python train.py --num_hidden_layers=9 --hidden_size=256 --n_experts=160 --experts_per_token=8 --d_expert=32 --d_shared_expert=64 --hidden_act="drelu" --moe_layers=[2, 3, 4, 5, 6, 7, 8] --router_score="softmax" --normalize_top_k=true --routed_scale=2.5 --balance_loss=0.0184 --balance_bias=false --init_std_router=0.0365 --lr_router=0.00108 --vocab_size=2048 --norm="rmsnorm" --norm_eps=1e-05 --tie_word_embeddings=true --optimizer="adam_variant" --learning_rate=0.000923 --beta1=0.9 --batch_tokens=[16384, 32768, 49152] --max_seq_len=512 --train_tokens=327400000 --max_steps=10135 --dataset="wikipedia_en"
Below are experts of layer 5 (counted from 0) of a mixture-of-experts language model. Rows are named router (the router's row for the expert), down (a neuron's output weights, with its number) and show model dimensions 0-255. Each number is 500 + 25 x the weight over its row's rms, rounded and kept within 0 to 999. Numbers have three digits each.
Before each expert's rows: "raises" lists some tokens whose logits its average output raises strongly, later layers aside. This comes from a sample of Wikipedia text that the model never trained on.

# expert 116
raises: "p", "s", "es"
router:510479495503471521463493494455500503479508536506541504500481546496485492465498472488510456507468484465524460484477523474541493492480504538462524489458477535486530451485510537510459464521494480485479487498515524487502522484486534499503492493505460520489478474508491560448521505522490488490532527475529510452523491538527521489519451523488435523501521537491491546511534502509520523484519524479516410504485479515492517502466460547520514479499467444517528520509523536469466515481487485513497468530487496473487526500492486466548466482532524525467490505541476537475509488534472476486505537468523509481464467501478506524480537480488539495508460494538542524466505458504508492521506489502536513464491509496507523509509504509504516459494485501515497536480534511517466500538472496
down1:496486520476557482534502511500493483495490526508479485474523474475533472514509443495534464476509551509480484485485475521548465504506492557502542501458512471521463541494534504507510493506508516521524460505466507525530504468488479511477488517488471485481511502522513507534524527488483493518491504491518501498485453459468462531517470462479491523589490530555485463516560535503463510549514479468507521479490490482498546520496465505524540484461542518498498503496498518488471460477494492519447501528479472528501462529502517512530508486515459507502568456505525467500468507517471470487477522513455478474502506501488504523493500500558510517461488479520519517491485521509497518498457475473506509499502537492535444472489509496461515545501543510491507484519509504509499521519492530
down2:500536523528492524504490486467520493502496483484527464489496451500474551529506531511514502469477482497496462524500520517490508505494503479535497501486529534460498497463520490548527569511493485495484512496454534484472499498485448520527440524505510514528507557480458495507507529539470548472490449520562512477505499512525530497537533474454502511517561477497530489508484541519505503544472500480532550493510488483477495475498526503460489508487524508516452528497521511511508476542509509522481484524463493515512537508491495522517520484497524504503502505459464501542506473503509505476524539465523492493518471467523511513484526544525485473503472461542520454477495459488518503500512461492487529488478511472456518495496531473505485461497479516456484492451534492519514491496548443
down3:513501534508498514565515477488534490514475521470522501476460489488470506529495512534555479482499511502509506497510489496522481478451486487482506531506567541522497498501494515508499504472466476451521508499492488515492482474456533518489469490525499496495500504501482514560481481510469543558464495516479504518555547488493498510526507454499553495518480522484473484503460517493521499498520519519482526477491483507532477503519497501484470527521429500492497502483521509490478519539555459480489513474489526527517478522464472485515445486545466494521500441498472509554485506506497534522503541474516546523519522454534494548549511519474482486514492467542520495545514490529490486471549527496488466495527470507521477487480487517489473492445537491504510492457515457510513499516478497
down4:489498471460458479521468520509509490523488566541500502427493525510539496510523530472493479486519450489499492474497510490488488484486517496522554518504508547518541479466476511504488519495533506478500446533476489504515501496490512476483483495536464494530510494476469477509498513504505499496535468505489529466549479517483500544525503515500498513500483505491489471548453466510526454522492529497539502536440474508475490479499452521527546452448534534492460511514491504490493528488509499498450557536499478490514478487501483521493529516537509503488479511462541512471475460511523513529526516485496504487524513527506515492495476483512528454549454505496513468501497502503475478501528467532510492522518501509449532571492490531512515525487475514503540504475501516497577481515504487
down5:512493468505474496509441536480531537501532542503507526499513506526514492517513515477483504489493505459502490479472495527498487499504482494505467460494451457528547475505543519511502504499528501515481500492524562505482478460508517504533511477506533498478539514522503502478526538513467543478543540474447510488552521516487472493512478528505520533496522500485549510519520498481479494522483517507486507511462479483487515480481462445516515469490514494499483477483513537505511502454522492452465510501516492505469503509510471516468527471484519492518516507473515510501525482514531468483524472513548507485492529508494524497457473460516537515470550457453493518508498529474481524519482438577539509509485531459497538429509506495502530541489491455456482512546460500505503506470496513
down6:494535514488491533471465492511498490510508458470492531510529523481514481462508498529539502493495499473494502509518513482500491514539537524527504512515498479484488506492499496505503521493512498493557510503504527526530475573499477526497515537484495480533490505482513488554525484479495492532511506530446502482521483466548475504525460465512499472493453463546481456497478498509517484489478511495481457514466481483483471531521459496479453475510494486506466526474467546485542516485446495525480539478502477483517504545490488496503485477466471490547511535506465509507521471476514531489467498512515467486460517502452489495543504475536512512490464521469553487489464503517472437477464546513513469504520509509507493528517534514529452502517495484489475522463531449534574508529531486
down7:563512490489505514466525520498526498468523491500467478439499516496480522512500501495486518484468470493494525493529529521501496469503467516468487504520498465486529512531523508495500481465485519475511490478447462488517539498538498491472522451477457507473465514490500446476529466510454534490523535475475474520510493493509484533557474491481494532506493490518505483570502470523491504434509522524491496505516485498507498513496498505540521490510502565471497503472518512489540528493421458471507476539484502468497521500519506558482514494470499454472494513465511466482524506492530498501503513484464513513463518514482538481523526493514469539534496503533457493444504458476480456485473511523464492520505490544482469542503484479532497476472535496477516483501478499519455497542503484
down8:469500552463520447495480512510507552496490509496515506500514453490477500548519528487506468483542497472544488527502536491498518504469527533522536504507503503456482497472543501475481466483481553499482518538497442536520506509461498485466485513468533476495481496508481526518471468503495498535488476525494483522495513521482496496509535493469509489490513484489452472491491461494497486474484458472465495491475484507503491476503506507524512490498476512480478506507491494477500477481518514497507519483475479529502444522533454546539535487506513535467556498508472501547505468486433507515525506492549502468479504522503547519538546493514537497589493470519506528491489512489487487528499511454473521452534534494524466486530502571524463518471465487490503504484504517480492524529493509
down9:536465483466490459558548515449480523513530487497512493534503531485475546507539475459488481456527453507509519458489495513546489536554462515543478483512519465541481532497511535534488487534532497540509508486493488515518503486516499491478498487497478451528495455492498472505505489512468459474511503502449503526459547523525484515500494505498501505474495539500510530517473508499550487471521492488470511461501499506463492486517483501537517515491522565514475446453493471479507482487505502466504511502502463507525474538489481505477486503519508527519548524471476498472463474508521472546500491545479498544486496536504499523492473466493488506486480460514533546531533498536468505476521490512485531535472500497501494466508486548481471540505453514488490497500503495549501494492483470

# expert 56
raises: "day", "in", "out"
router:479503484478491509548482513484525471506475491510513504525492478524502462539482492515467493508465519480516451498509515445516513478480519543480534469500517512476498522489493555479486515501497488517509499484512480462506529454485552473527482504485493512506521468504460518483536498533503448478570514456510466471514467529505465533534492486500489496529523523514501498520510523488498498515506508472499518503487475487527498490444461516503514494516487460496458502526517533511517504484480491531472496515515488500472498485508456496474508501519471505493488475522464465546532500523505487518523511450529496526484517475520495508517520483532548497511454419513520537534472469478544500571538494506462530457479516515543525513510539498462484505543477543534490547492529535470494459517512505
down1:532470524491536511546471527537506478474505477524470541515501467501480463484481476490514488510481526484482465543488468482515482473504477491501489507521477480514514513489526498480455504495502534488502481505498498464535541508509496478431467470465513485492503523555499497509492512477527493552511532507529551501504465501459488492497471511457544512536463544507505520505513471448490512532530502486490484490476536486508536557505467477482552465490518476504509517468477509480493482504528474533476514526482476499486476502511487490571490538514462482486554467520522548524471473514505468498500496512501495505496530527496525527488513461474522497478504466518496545509485534485480498553510444484562507515534512500513477470493513519470522525530524528520470441506548525503485495510510497
down2:492519497558478506467506491466487514502453465506522460495496516516489507509487498509472523491449479449510516518509496499466520478479464520500483458480502531481563462488490487508536536499489502542507509504500504492501515532503480500496492477481512468510526522490498459497527519504460471491519447531521472516492488483480497474534528531524494488524527517463512453472508497479520490531463514539472506518511535517505483478521483483479502501485484503501479488504507524531524504508492458519530487554470503487470532473507440478496480503530536540507561491497475480517496521516502479440461523495527522524534487518449458500508475487550537474446465442495461534491488487446487507516535473527435526519507505475462522473512487519480510483514522498484513513457531463476482511479514463
down3:540508516525466494519528513485540500558427524496510520502479529479525505515495482497521481472477504488506538472509522527469496516472508482460498538518513504503503478563513464533501511473470499507506491508483508547501519494504516512523495469511521494546503521492475469509466471477502501549509465513455490508557530496516513479489545448485439509520498500469466513450454495483491499502517519504500513484511501537481491512463513484528469494535432487534470495515528487500509488523529467500533505467477496494454509524482478514528490512517511474517483472485481480543456480492524498506531545473511545522480530476488506557487507492455489521560502468511506484548510515495494514498530545506497474505519490497481481521478490447514468492460535471498544503485490446496522480542481527
down4:495482494485475474503463500457526488513512535489478501470495544509524522524481485486495514465506460495527528463486469459501507475456520503532535506504494499485491482475453503549502524535487483482541472524464515564486479511531484508499467467498466498552533512478480485514496493536495502461537492526492524480492494513463518555503519567499526513527476478497532503525481500487515511490502520494533500496471489503460480481510458495511514475482500524484471532483487507540482512500519509461465526500535481485506500503488443542515484549546530504501463522486533547459477493497529442551496465483489501506531531478508527506501481497514508445527492488488495501493527511472472490497496453473542491530554504506474456546460478525499508540511515528498539515543496466471547489494507498
down5:505554514527466498460479544510496517485486507494512514501485499538508504500488533420557522488487532491509491428458478494522534522539493503482482493511495435541494510522516497489473496511475506516507517541513536552527535511480484487532515490478493514479525516507473539509550473508479484512501480507451474494545524500494473509492474501518487525444502532506500492528564488483508499521480529511508514531451506526499503492495497512530533472500499504500466471515490476544508534491447497472503530539481506449504457497535559514513521505529498531478486486508480471491527497557458488503505467498518543519437531521492501485453506492541544512479527471464505495442525526497501499511457469488472509500491508501500541494492508486509542480494493493494491495507501496511507477526508537
down6:522520486475499525517498472515487556549521480487493534486534508452522480498508500507526483496526511509486509496505526504495470550489537514527472483503530527540522503562540468489537495478526509494523478511460511489541488524549473536481494512505492512532486492516536470505516490492491497549484490534492520516524540508504502514481503509508514451510457528508491487528469450501515533506510512534521458527470508448513492487496502509447499478485487491543505521461469533491488470495485489555482501483469490496527493501534526488512540535469449479493534514491491525534522461529471550467464524498511472503408499509486503509450488523488489521511513455470487480480490477509487502488456479490480505504531469504491468535512503515520468492497502546566478500454517501515537501528475508
down7:491496509485548501525516484528533512491464479510511507524502520480450493496534460490508546467545459511528482528509520518512482485516450496537475492471505503517483537505514510464481528473502500473502493481454487477496535545484507502460536480462496482502481518560545500512525502459566474493471500494458477501529495495487510511561479519489507505476502523556511461554559488502519515498495552490486492489472498526497483496486513481540475480500489495475489486498505510522564539464428488494502490531486487464474498493510514515493548480468502480498465508498513485474514540524499495479509490487478445510504536543497500518522512573523516549454495511538487502449483506496487476489464523521497477499506491525536461512488507475513461496476453461484503516508514498510506479503498503
down8:478533534479510483518495544522511515514460534489479495482515494487482490499545546514501455475540490484563490493491544516455487525534505503526482511520501466460491542464532489481474457499478535506535549534479428472512516503483519468467494475510502484518483476517517500515499513484483497497502514544523466463468494490478497559521509494465513461488507480487484481482512513470467502490488491482507472503471536460512522462531516496506521483513482556469477522554473494502489470515507504473482507504482475516491513540493481524529507513551502510469558525468484534496530456489495484558548522486526496469535507538474530553522528516520525483544551499515488537489485526477476516519496534496492524490499509479534459499517515503511513470514477481471477458484522476470479491493507489
down9:507500481446502472556547531491540496528496517524494518466498515434454523508525499474482493507542465532462521538516501525546489553551457517502506487505491484521501517505523531501531459505500467528502536473519497453497524492493522485474466493528493522503503463509516475478510473453540504489536534490472496526448505514525499532537464485551508527525502531472480492504520493512509508500514464482485469481494513468479507481547484502478480526471476501496479484492504472464479475493483445503482516509536456498524511501495502469502537518534452533502526488502466486497458503494466525489507536491469509533511490522468529543506489483483471553490487429505493497506491526491454565540500485510530491512497521484476461477489505508526500507523497480470498526494475520477478532511482526

# expert 134
raises: "g", "p", "al"
router:490523522466502489519478532498481473508488464519479465535475521475471532540486468506528497516472478517511494530485480514522546483459514543514527495531476496502500457477509471502495488519487520497495536486500528487475500451496537447507510478455462525505505467484461489497518494461479494479547506495517503454508532506512497530548507452508491535515487549492480532513481453503525515528497474516488462509508482513514446468494485513474516499556492507479494484530502530460496526512474510509496480500507465443460505453533447511527477514512513499456519458471465517472504447512548497564524540483509483507550525492499508538540483491531517518523490488497502515551508484490527476538484493497467519488501491494490515530503557507503526440502478475474491516480522525472471494520514498
down1:480484531535521496517506510520501505523526492508463498490509517491482471525517479540498430481501523521516480471493497504528503453521508536496540520497503467529517498480550461485542528494498517539500445499485482507550517501524507476487479480515485495480528496498505507490537503489481514504471489479549511524464492477474489481501535450505483522497469531510480492483543497462483517545515498516511523478465506490461520548519477499515524478523507515518477515509492459478516512469515508513457467518464521488522437502517492491541467530479439510473534502503510510462493505534565483439464525546508526508497460553536486539490480497500485496523473481528522504467476528474473523492461488474529473453528488510551484485523505512496488516515537502526525441464523499486462496489477516
down2:510495486536493514521501506473515498474450461481512477529512513513499515490505524430475518529503504409473509522469526486496501504442445522494489461509500514532537468502492474520479531521471522495500548527479542523498450457521479509540523537486514457515492527531517489514490493534516500541519446518501524490501475478476493524489501507508482534515507493493502510470529493523524483540470473529529541568493489488484475481477499500498490462504527473481491546436503501526532516465495495507492522535529490476483514494509488502492479481492502505511498523473483474484504499521508459456462543522546482539525493504463537435504508507558503466477505472467482521482484467468500525513517500496489518499497469497466513487493514478484494510478486503513512447475471472510479512487554477
down3:520503509512520509521530492496507510572463497526517510501498494503489486503525451527504479457502499494479530466476533458507487503490508476508525538471495501467486489529500497501532512478472472459500507444503470548488518517453519465507482493497474519492497496497473495489494481546523501545479506559533495512522504509468540523511492473512521531477487519536459539470472522464471524514542526513464497465505486506508493511500558511526449484519454526506477487457511516497508503541531522455507464489486447507487500544475454488528485495502474491532471484480519530505452503503479547487494524500474531513504492476505516559528487470431500490528487481548483509498526534502480545531536522466505462501523469473490469510480549499498490503475510503500537517466490468502499493541466520
down4:453501550480452472505459516475525479501515527480501516499508538506524528495538515467501441476490498477512471482536486470498432521484499501510499470522474493511519469502478520516514552553510495464550500504498506509516484464487464521511491480493469496505507486469469505511541495544484511469553536490509539489519487491494512550517521529530517512496492485477505471497459511511504515511497532497537515495474469473480497443528482483548502486473492530474495518488499526480509524508510500453448527539494526498498526500493504512544528484533502523506492493487512524429480471549523478517501497476465471495575512481467543510504482531477500471509492508507515483496483496431482462467501486528473538507512515507468515545498515519496528551495460518486504528494515503498561483482511506
down5:484509483503488463487459517532506484531492502459491501555482507500515476492545504475494479491452467489498515448519471519539481498508497484466493509537447483501534478549496516525502472492555492498518528481521539510524515569516512495499484470454470542486538508522457527502514509467478507471494502511457532468512513485479434480473487462482503485514459516488505478518497490465517497568523528492478466535486460491538502489494465445523475459487498486469499515519482506518527481484486482447484535531492495496533509516490532499520512502509524498533494500462470494507472504516514482486508489493546540515457515514497531514461506489535494502467525491473474506469486509533481511476482470533492531449472487485474511508527470481468512490484517453459465516515513465476538486499543516
down6:488501489474518507490460460495517519524488467478463470464506519486523493508516497507484521491495495526510504494521488490503460525499510490543494529473492485511536518564535479495502501482540473510530497463460504498533501485524487534483497496497502504540486487475471466533531463519476463528520502522526516466540479499499436523511503476536516473476515517546490465569483508510497509494526537499471487492485489439505483529519456510498476516540475518495484500460516541524478481489452444522471494468497483482494529525528541502521486545470450462513546531500524475504476457499474526469492522446522473501469532558546502498494509511481521503501475480498506511496490499491517463475478514453509520543512506449540454511524499501492494509511512534539524543479522483501542475515493516
down7:478511491485496523475554504508501520514481453471508497511521445468473499531498457503476479533513487475494497490506515507519498492537478499527500482492481509523503505518513487431484507465475504470529485505475511500532542504514480526479484438477480478502503470545488514499532493472495526508517498515512529494528467485485498553567517513500506520529494476517536507518451449501490496476478497514503487555510466485476512507495488483511514505475514511472536473451540538499501544467499476524487501489544471480487559501526484514508504474508565515472467468468500496456486548500504498467525493451503447512476511473500571477492538522529471506480517474525473503494454515479466476501490471517521514485525520482460483463449489488482445476497479511521510489461489462530500506536514512
down8:499508508465524495533501511471458551528476501478460519464505481542498534529536523503505477489538550470551504493509523516481500523512484526505517496491503468463487504477541487490481525515488567526476511549455448541457490508508493494506486514466482483528478491523548476493487516457487523487490513520512518472465504484472499534533527458493511449495490483451439507548469536511477497521486460492520509528467485503469520478490505521499514532487497526477486536555506480496497486521477531461522503468487484516512508518499464546520486544553471536490535498509466508500509442475452471531481524501526508523485517506509525477547500514525565456560491508498500509475522516488484495469503512501504485508479484482502487516522494513520483492509492471485447491493501504534490499512491513
down9:507476480457489450542517536523512512533543487500471473489489532472487545497503480506514508480511462510522485515546481524538498565518486497525531479531491440486455501525513509514499505547495531523471493464492517508495510528484519526500485471542500482531536486492519497508499474492465476536489510526481492521418489530512497468505442489547533512510530506513501490498471511491522509479485466529495485486475506480462479500550463535552495480507493486498488456491463454503525459487514463474523496501509515502508504529481481474517496485548474514514520510469495520485485464479493493510500541502473517525479521545471529556501511518469486559489516448518492511490528502541460550540520500529506503485497515486543488467494493521466528511482502515470488521483503515514540534471469477

# expert 65
raises: "in", "p", "ve"
router:486491501492498470466479451497499476485491506472524501502539469502473525515491482524491487515487525527516435510501517482517472488458522531479517474503496538484491542528502455460458488533482509480527491490528518448474509505491518504510481536473510457512464527466453474493531505536483531525472515433451470560509476555513473484544504459534521480530529495488460494497488472507498502533527526518496497511517494478512549503486504498528500459490487498488527504476499537486545505518497524527502506515497431527472495509505501486519467511503482538470535504519505508500529507531475483483524554484503546518459482551516485500499489497497478469479508488554497514463501486500548458513508482488522526507531513477549513501484511504442489505462537530490491528517529521487490470532470465
down1:486469533482563484515497501482503494539491485530488498519496481502511443474466484495538493480501550519482487527484428486526468487522497504501531483495519478574467503509530486502533475519484557503505482506492518493550502463496481485454460514461463486465514541495502477523482537530457465512538487501527508514490456481467496523497474499498475509556481536531486515497500513487527538486530469483510522508447501497483541517486462500486563489447531474489497508504480465536509461478524519489472525518469483505470488513497492491524492526497453475524549477521483526504473473507524491490463499526506462537471508500517471508542486477487522507476473493535502504498468534502488503508486471493535482520534529510522463500519506509465499546489531505507474451486532468505483536529495512
down2:486506499520488493485502523497500508523523474491495478502460519505506501504521509522449521492534479485458531510489516480455471524473526509491488519505488466469528472504541492503470503492497483508483515493502540499426501506482531522514527512496477490494499523478486495528532496473477512499499444517544475441481498524481536525515501487502485462503559508533531494490506495529482538495463519505478540518493507471470507468482498497488467512493542477478496513477516547513485521485495509528483528547486533462535542567513473462484527425495461462522539464517475510543498501535546512476501520530512497493517499480512540489522532476524506478455514482459501514454497488509481522546490496476507507495475528487454539516543509471484495535491500458498498503430459445497496512516531501
down3:484492497503505473520551461469514476534482555489496503490448503462454505513498495491519443515519518518488527455523536466503495515478471533492501486494461546470476502551498455512506497502449492465528507490485504553509504533489520545486510503470514493511476506531474480504527458496490528500496508541473494506524526494505511512517497495497502520525463503464493515516495492489547498476514518536519553455479472489488473499558532486488480526514449482524497487467497492472499489520493483432505493512512484514547496533460503486517480525526473515491532530489481475515509480491490527482478511466484483512542511500514511534510519484428510494486489436533503476520521530540496478473551495495496468475530472499510502536509492507481501472433487471502561517481478497514520447530480514
down4:473471505494446482490449506504513465497493537499504491431524552517539516500484550451512492495523480491452447500514501473480505498461485516511516490494504538476508527487536518510547499486475479479570494526458491456492509516538493492532477479511470479499486476460463516490495490518491502487518481529540482520543478486488460526486504529508486500504502524508555473494469460483508520525452488515519523516510503540448539464493499513490544487459486534524508488504512513481523526449457491473461531529500541477494535475527471460505486501505514516503488515479557526470520475512523474536501537526486496490526513492435472480492515497547505464510467522490521536469481493460485511493495484484466515524540495500477515537464496514487519521506473505507516531507529491504515499509500527
down5:495532498518500451463416525458526478509462536428498496530497512484495491494512500491511509485498511514512511482542470514516486502478483486485485510534478495518541465498538515516486496503482522520470483516498549531513466536551508530495523499508486561476529476479468492502537520478514500491491539524468495512540543480444471464511496507536505498468469542509478492502507503544482502504484510523486522488458482526554520511496462499485503490480495475518525465479491477513540497517488517460516494520466516508503458535503496530510503494491532501550476506507486463521509506513483498515489512522521531482449479524513504473491493483560525498501556489480492485450504526491468517466487458524470506456490518468495498515483498470531537534480517461462446563514492521475531499510520510
down6:509487538470480529493470489494490513509524441500485537433512539537494510519498508488540491467517498528506513527537476476496452528507503519517518515527500483478517497562528488496483507495535491455502490514503524483551525510554491567498484490503494533538485482451512471518501490484463515534505545505472469464507481492500493522522459463538510527498480517498498459548486497532503498486491479542465490487452489469480493515562468493501522504552486527508470512453523516507498476511463466526467521517474502459510533510513497503512479511458456469525505524527494547507474448498520531509454511486530480506501509503510527517507519508457523492515470491517523481502503460521495440481484543508524485503513481489520489532514508490534475506504478513533505535478526532501537523543506475
down7:512506513467510543507548512485560488470470469495463545486491517443533493504500497548491518518482509516496528494504451486528493486541504490509453499479446507456489523520471478487501507491485546489461478476499496486502535497504503502487483489489515495537476547475478489497550518486549464460477545500494502518543488491490497515542501503488519509500496520558494444516537503508492508451506512501481516472464500531468494473501490496527514503465493514500496518439500513449526543493469531505486516501476483502470501538529531502519490485487489523496506537484475499475509513515478508460531535484479497510475484466511500479565503543522489555524533528493473528472466482455448473533503560511477472526515491499504509490489531478562461513498502496545487519482474487517515489496471490
down8:514528520482495490522498518502479534546496509453439549492517482500463547516481501501477429492564481480547515549507505492528475500526522522517452527474489513485496499495514503517496484488518485502564560516510477529490509471470497500512464496507502500484494488514515534505491498497518508529535512525492485453502487515510495494501485482483524503499505489475472503530509478497472504477498484498516467528471481531524504486499536499532522486469480538505475494545518476482468471511478503496511500469479463528478492540501484518498496519533500560480551493502494507501483467482508508508520544471511504463480511537476565469578516528524516516562493471492473530480469500506497501510499494535512540489467549452522495521499528523518497455481494492475526521449465521485423498504519497
down9:516475502480472441567538528447501513511489512529466482441544510507506554520525530488479516542526481468450515534538493473519474526518478516524538521496509464481501515503532536496532504522506491558521471480506440515504494504508531501504469452505494498572486508519514466495536497486508492477517528513421487540475479545503505505537503519517542508540537505500509500516504504488470531500505471518479502499496496487450483534522490525520511482520491537479473457509500471471526487501459490487476528494511456470497484569525479516497519525500510487485509514501481465460514496453498532490474514469515494510521484469484498522463510473477484523467491471494502517475505485494450514498489519493479514547504503471501502486479480505496503494543512472484535538530514518525492525482482504

# expert 129
raises: "in", "il", "it", "u"
router:478479487495493492514475476487452464473530512496553452495496522491492513510490504503466488507453512519485485487481454488496480496526508491517487461484517533487523539472545455480506549483471543477485504486524506501481485507551499540456484455506520476501518527481467504501513532523489473491500484494487512537518525522490486506510496465507508515533540486461501495509514542529513539468502537501488527518477477458522515468515473514532519518559472525497466544526503485486553467536493523524500454518509489452530472515531501494506474496444488473539456526497522532527497555534497501472513476485507495493527485473477524522514535498493521510527438504503490533474530512498490492503516495457512504518520519458541534503485505481526500479473477468510485556502494453501493464564477534
down1:520460507528543513546540548480481481474489480481466495512505469486534470533491469536491463492487548497503478511448482478527473471539464520532502509468462461550501520500516492452518488501511534515511466487485470508534485476478496483472451480507474468500561534511517456499488486494497499494509494491525503520494488498486528509533501475483508482543473520493520522511534525504486507536494477484488520490452550498488554520476458515502535491465525507486517523508515494492504495454506505508466491519528500526493467539480502481547487498491477554498569499487481496497514495514539504492502536463512505505488529551511520537546521495495526510499489458479499554494455490493505509525495446473527499507553531519530461468473489504503489514523553524535490458468512501478478500507487506
down2:536526498508487512510524470483501528571491462482462507474500519474468505475508517457474499520538468456493501472495508496512509546470524480528510501495487462502541487492539464537505536511514515511498481466454532500504523493454476509489477467519483488481478508498494459469544488514496512549505503541499457493495470508512541510541506456502536490532557511488511506487498489555485530497488509502453519478508504488507480482501510500475516446451505527454485519471490537507515484490473485521482495524526453511525553532515480504497514466464547479517548515497499499499523512555549493482469540497523504500489491495481549475477509512510509494479490468507495555446505462506505493490481485507483541488476533460434511501506509508480459498456496478469506482444516499504513495504520478
down3:526505495503501480517562503489513516518485478500526498492510548491487475491532484500525505491478542466509489482520547520486521552499484471511486548487530504499456536510508530495500488474471503463480489545495473516519520525451530506520504467487515480525472473504466521509492526493493490536507510558493499502552486489525512489503514496501486503470464510471481503468494538498538467526529515502480536485503480480516490490521518534476442546532463509555474490473549497489496472481505466464521473470516470499567494498454464498531441511498497470515488495517534469497541482506525463500489538487513529537522485525484469554508494499451469475537455481517497461533461505546485485467549553513459488490498492519490499514481506478496491482468540511536528500487507517510486479514479526
down4:491468499497468510494470529478486427488508537495490544475477535568525518483507538486546467470531475495465500483477550498496469506479467529493592514502497531484493467467523497530491528489499496496523495518468460511493506485516484542477466465486457513516520525497462498471488483560482527548548472536490517513499500501423507490515476540513534514509450528550530505518483473494509502550484504496495524526484460533493494500511487511537487492506527490501488520498524541519504508486461449461463493483506514517457526477521525508525457510531504508506478509474490487464521449538506474549504514477492458489553517524504508497483489487541505458493487481517501493533503490497484469506503480513497479494537497507504515511500505498484511505494511491483519529474528519486547495493497490
down5:497516486526488484501448517477516471471514579463548487504499497511456506523500526440465498466452479510501482512457466494503504501490476505451529503543476468554501459491505514544478497476470529463480529488531528549547470537513469480502496531481516541475511476513487460490540475520518501517519571498474517510538523462497487509519508543480503526460502526476512514521510473477486522526497534499510493522498495486517480492494494458513493518504495495470496494490495479513505524487549520469475520529474509475512486495464487514496506481476491516540509520463466521492520522492481502495513484485528487491428527486477515487487445492527571494498497434462552510472516507500498489508482433494507525502473507465501514501493481487510541531497478495515476511480492493472475492523503489
down6:511522478466500513442502484488482537533501460505513512499525535440523498508469501562497513501530477510472498460511517482454486529511517482463494497517493511496517474528525467497509515456497480520508505517490556511491505501541509508509484501502470512489479515509530475561519456487529551549497472454482493505543507464478498571480460449504468466525480476485466478511498499507477514512531482492503479453483501475518505490559490511526508500536502515475514507461499527522545452511473485542509537531506472441519516510495473511475476509492468473518520505507468447510464484532491556471466489535504486494459520508514481509501513495494537525468497536471504528466502478521533493489463528487499488498500524477539482539472482487483473500486488500554510529481519488477528485515513492
down7:528506525487502545519514484497535491464489471462514532503518483475479505490530492498521537521504475502488501515492510491547489539523468556501487481500468511481484494514488486522506500484458486476527507515493497501528540482532497448485494479471477503464504562548504430476550523464524511489534550479479491511506506476460469490557451540523520519518502519555478487526508464506517486453507533540540483494495500490505513500516488504517496486472525542488512511462480519482531565526490499526494519509480471524483493488531445515486535485504500480526508505477482527494505535496489510482473504529472516497469475499514559490506514521544477545494491505531525466458509494468514472515484510482503456533507487546491490549482521507541477507478506465546458459502515516519491517509460539
down8:462512548506481510515483528518458528539501515440460497520524484539492486544532516482492485485525502512558485491523504504467486496523520528492510510517498489488501537472527495500479484489510543520522545503461466498479506520482539500522451514503489495471497515540512489550484499512477479540499538510515458498532495527514490513548543505482574507515551519453483516498433517540472501504474475511488497527502505503507561471491469497528500506503490535502505498545525477483497458512507499499497470485479497536491489562516472545512503476494484506501612489473505485517501481507515514532524529525515513498519481512485517499515519518499498481537527481477512539466501518443523490516494542501482492443480512500494444474498525521511516462484510496492489516501526476509503503493501468
down9:543506491467504482541556514475524492514518519475483494498525502458478536482509510515514509501507496499488538505490467485527498487512494479485493500486447482494446518512508508536483479468503504520454484468501476498461495560439567525441469484509489484495510501471500501481504447462534437508551524499472494521498500533485490478512463448534521477511489482471470499501469483480528486456487466534471478467488489489493478504505482508516495503476482528486472465485464436518523491474492478448483481545531445517503517568525509502471496501529480504505492480497452483475504463502496521508503487504502494552493516499478514508545465493467458530487502470487498532496518485505462525584495486514518476527493479507491486498507502459495518517536523496472504487496498537511496500478500511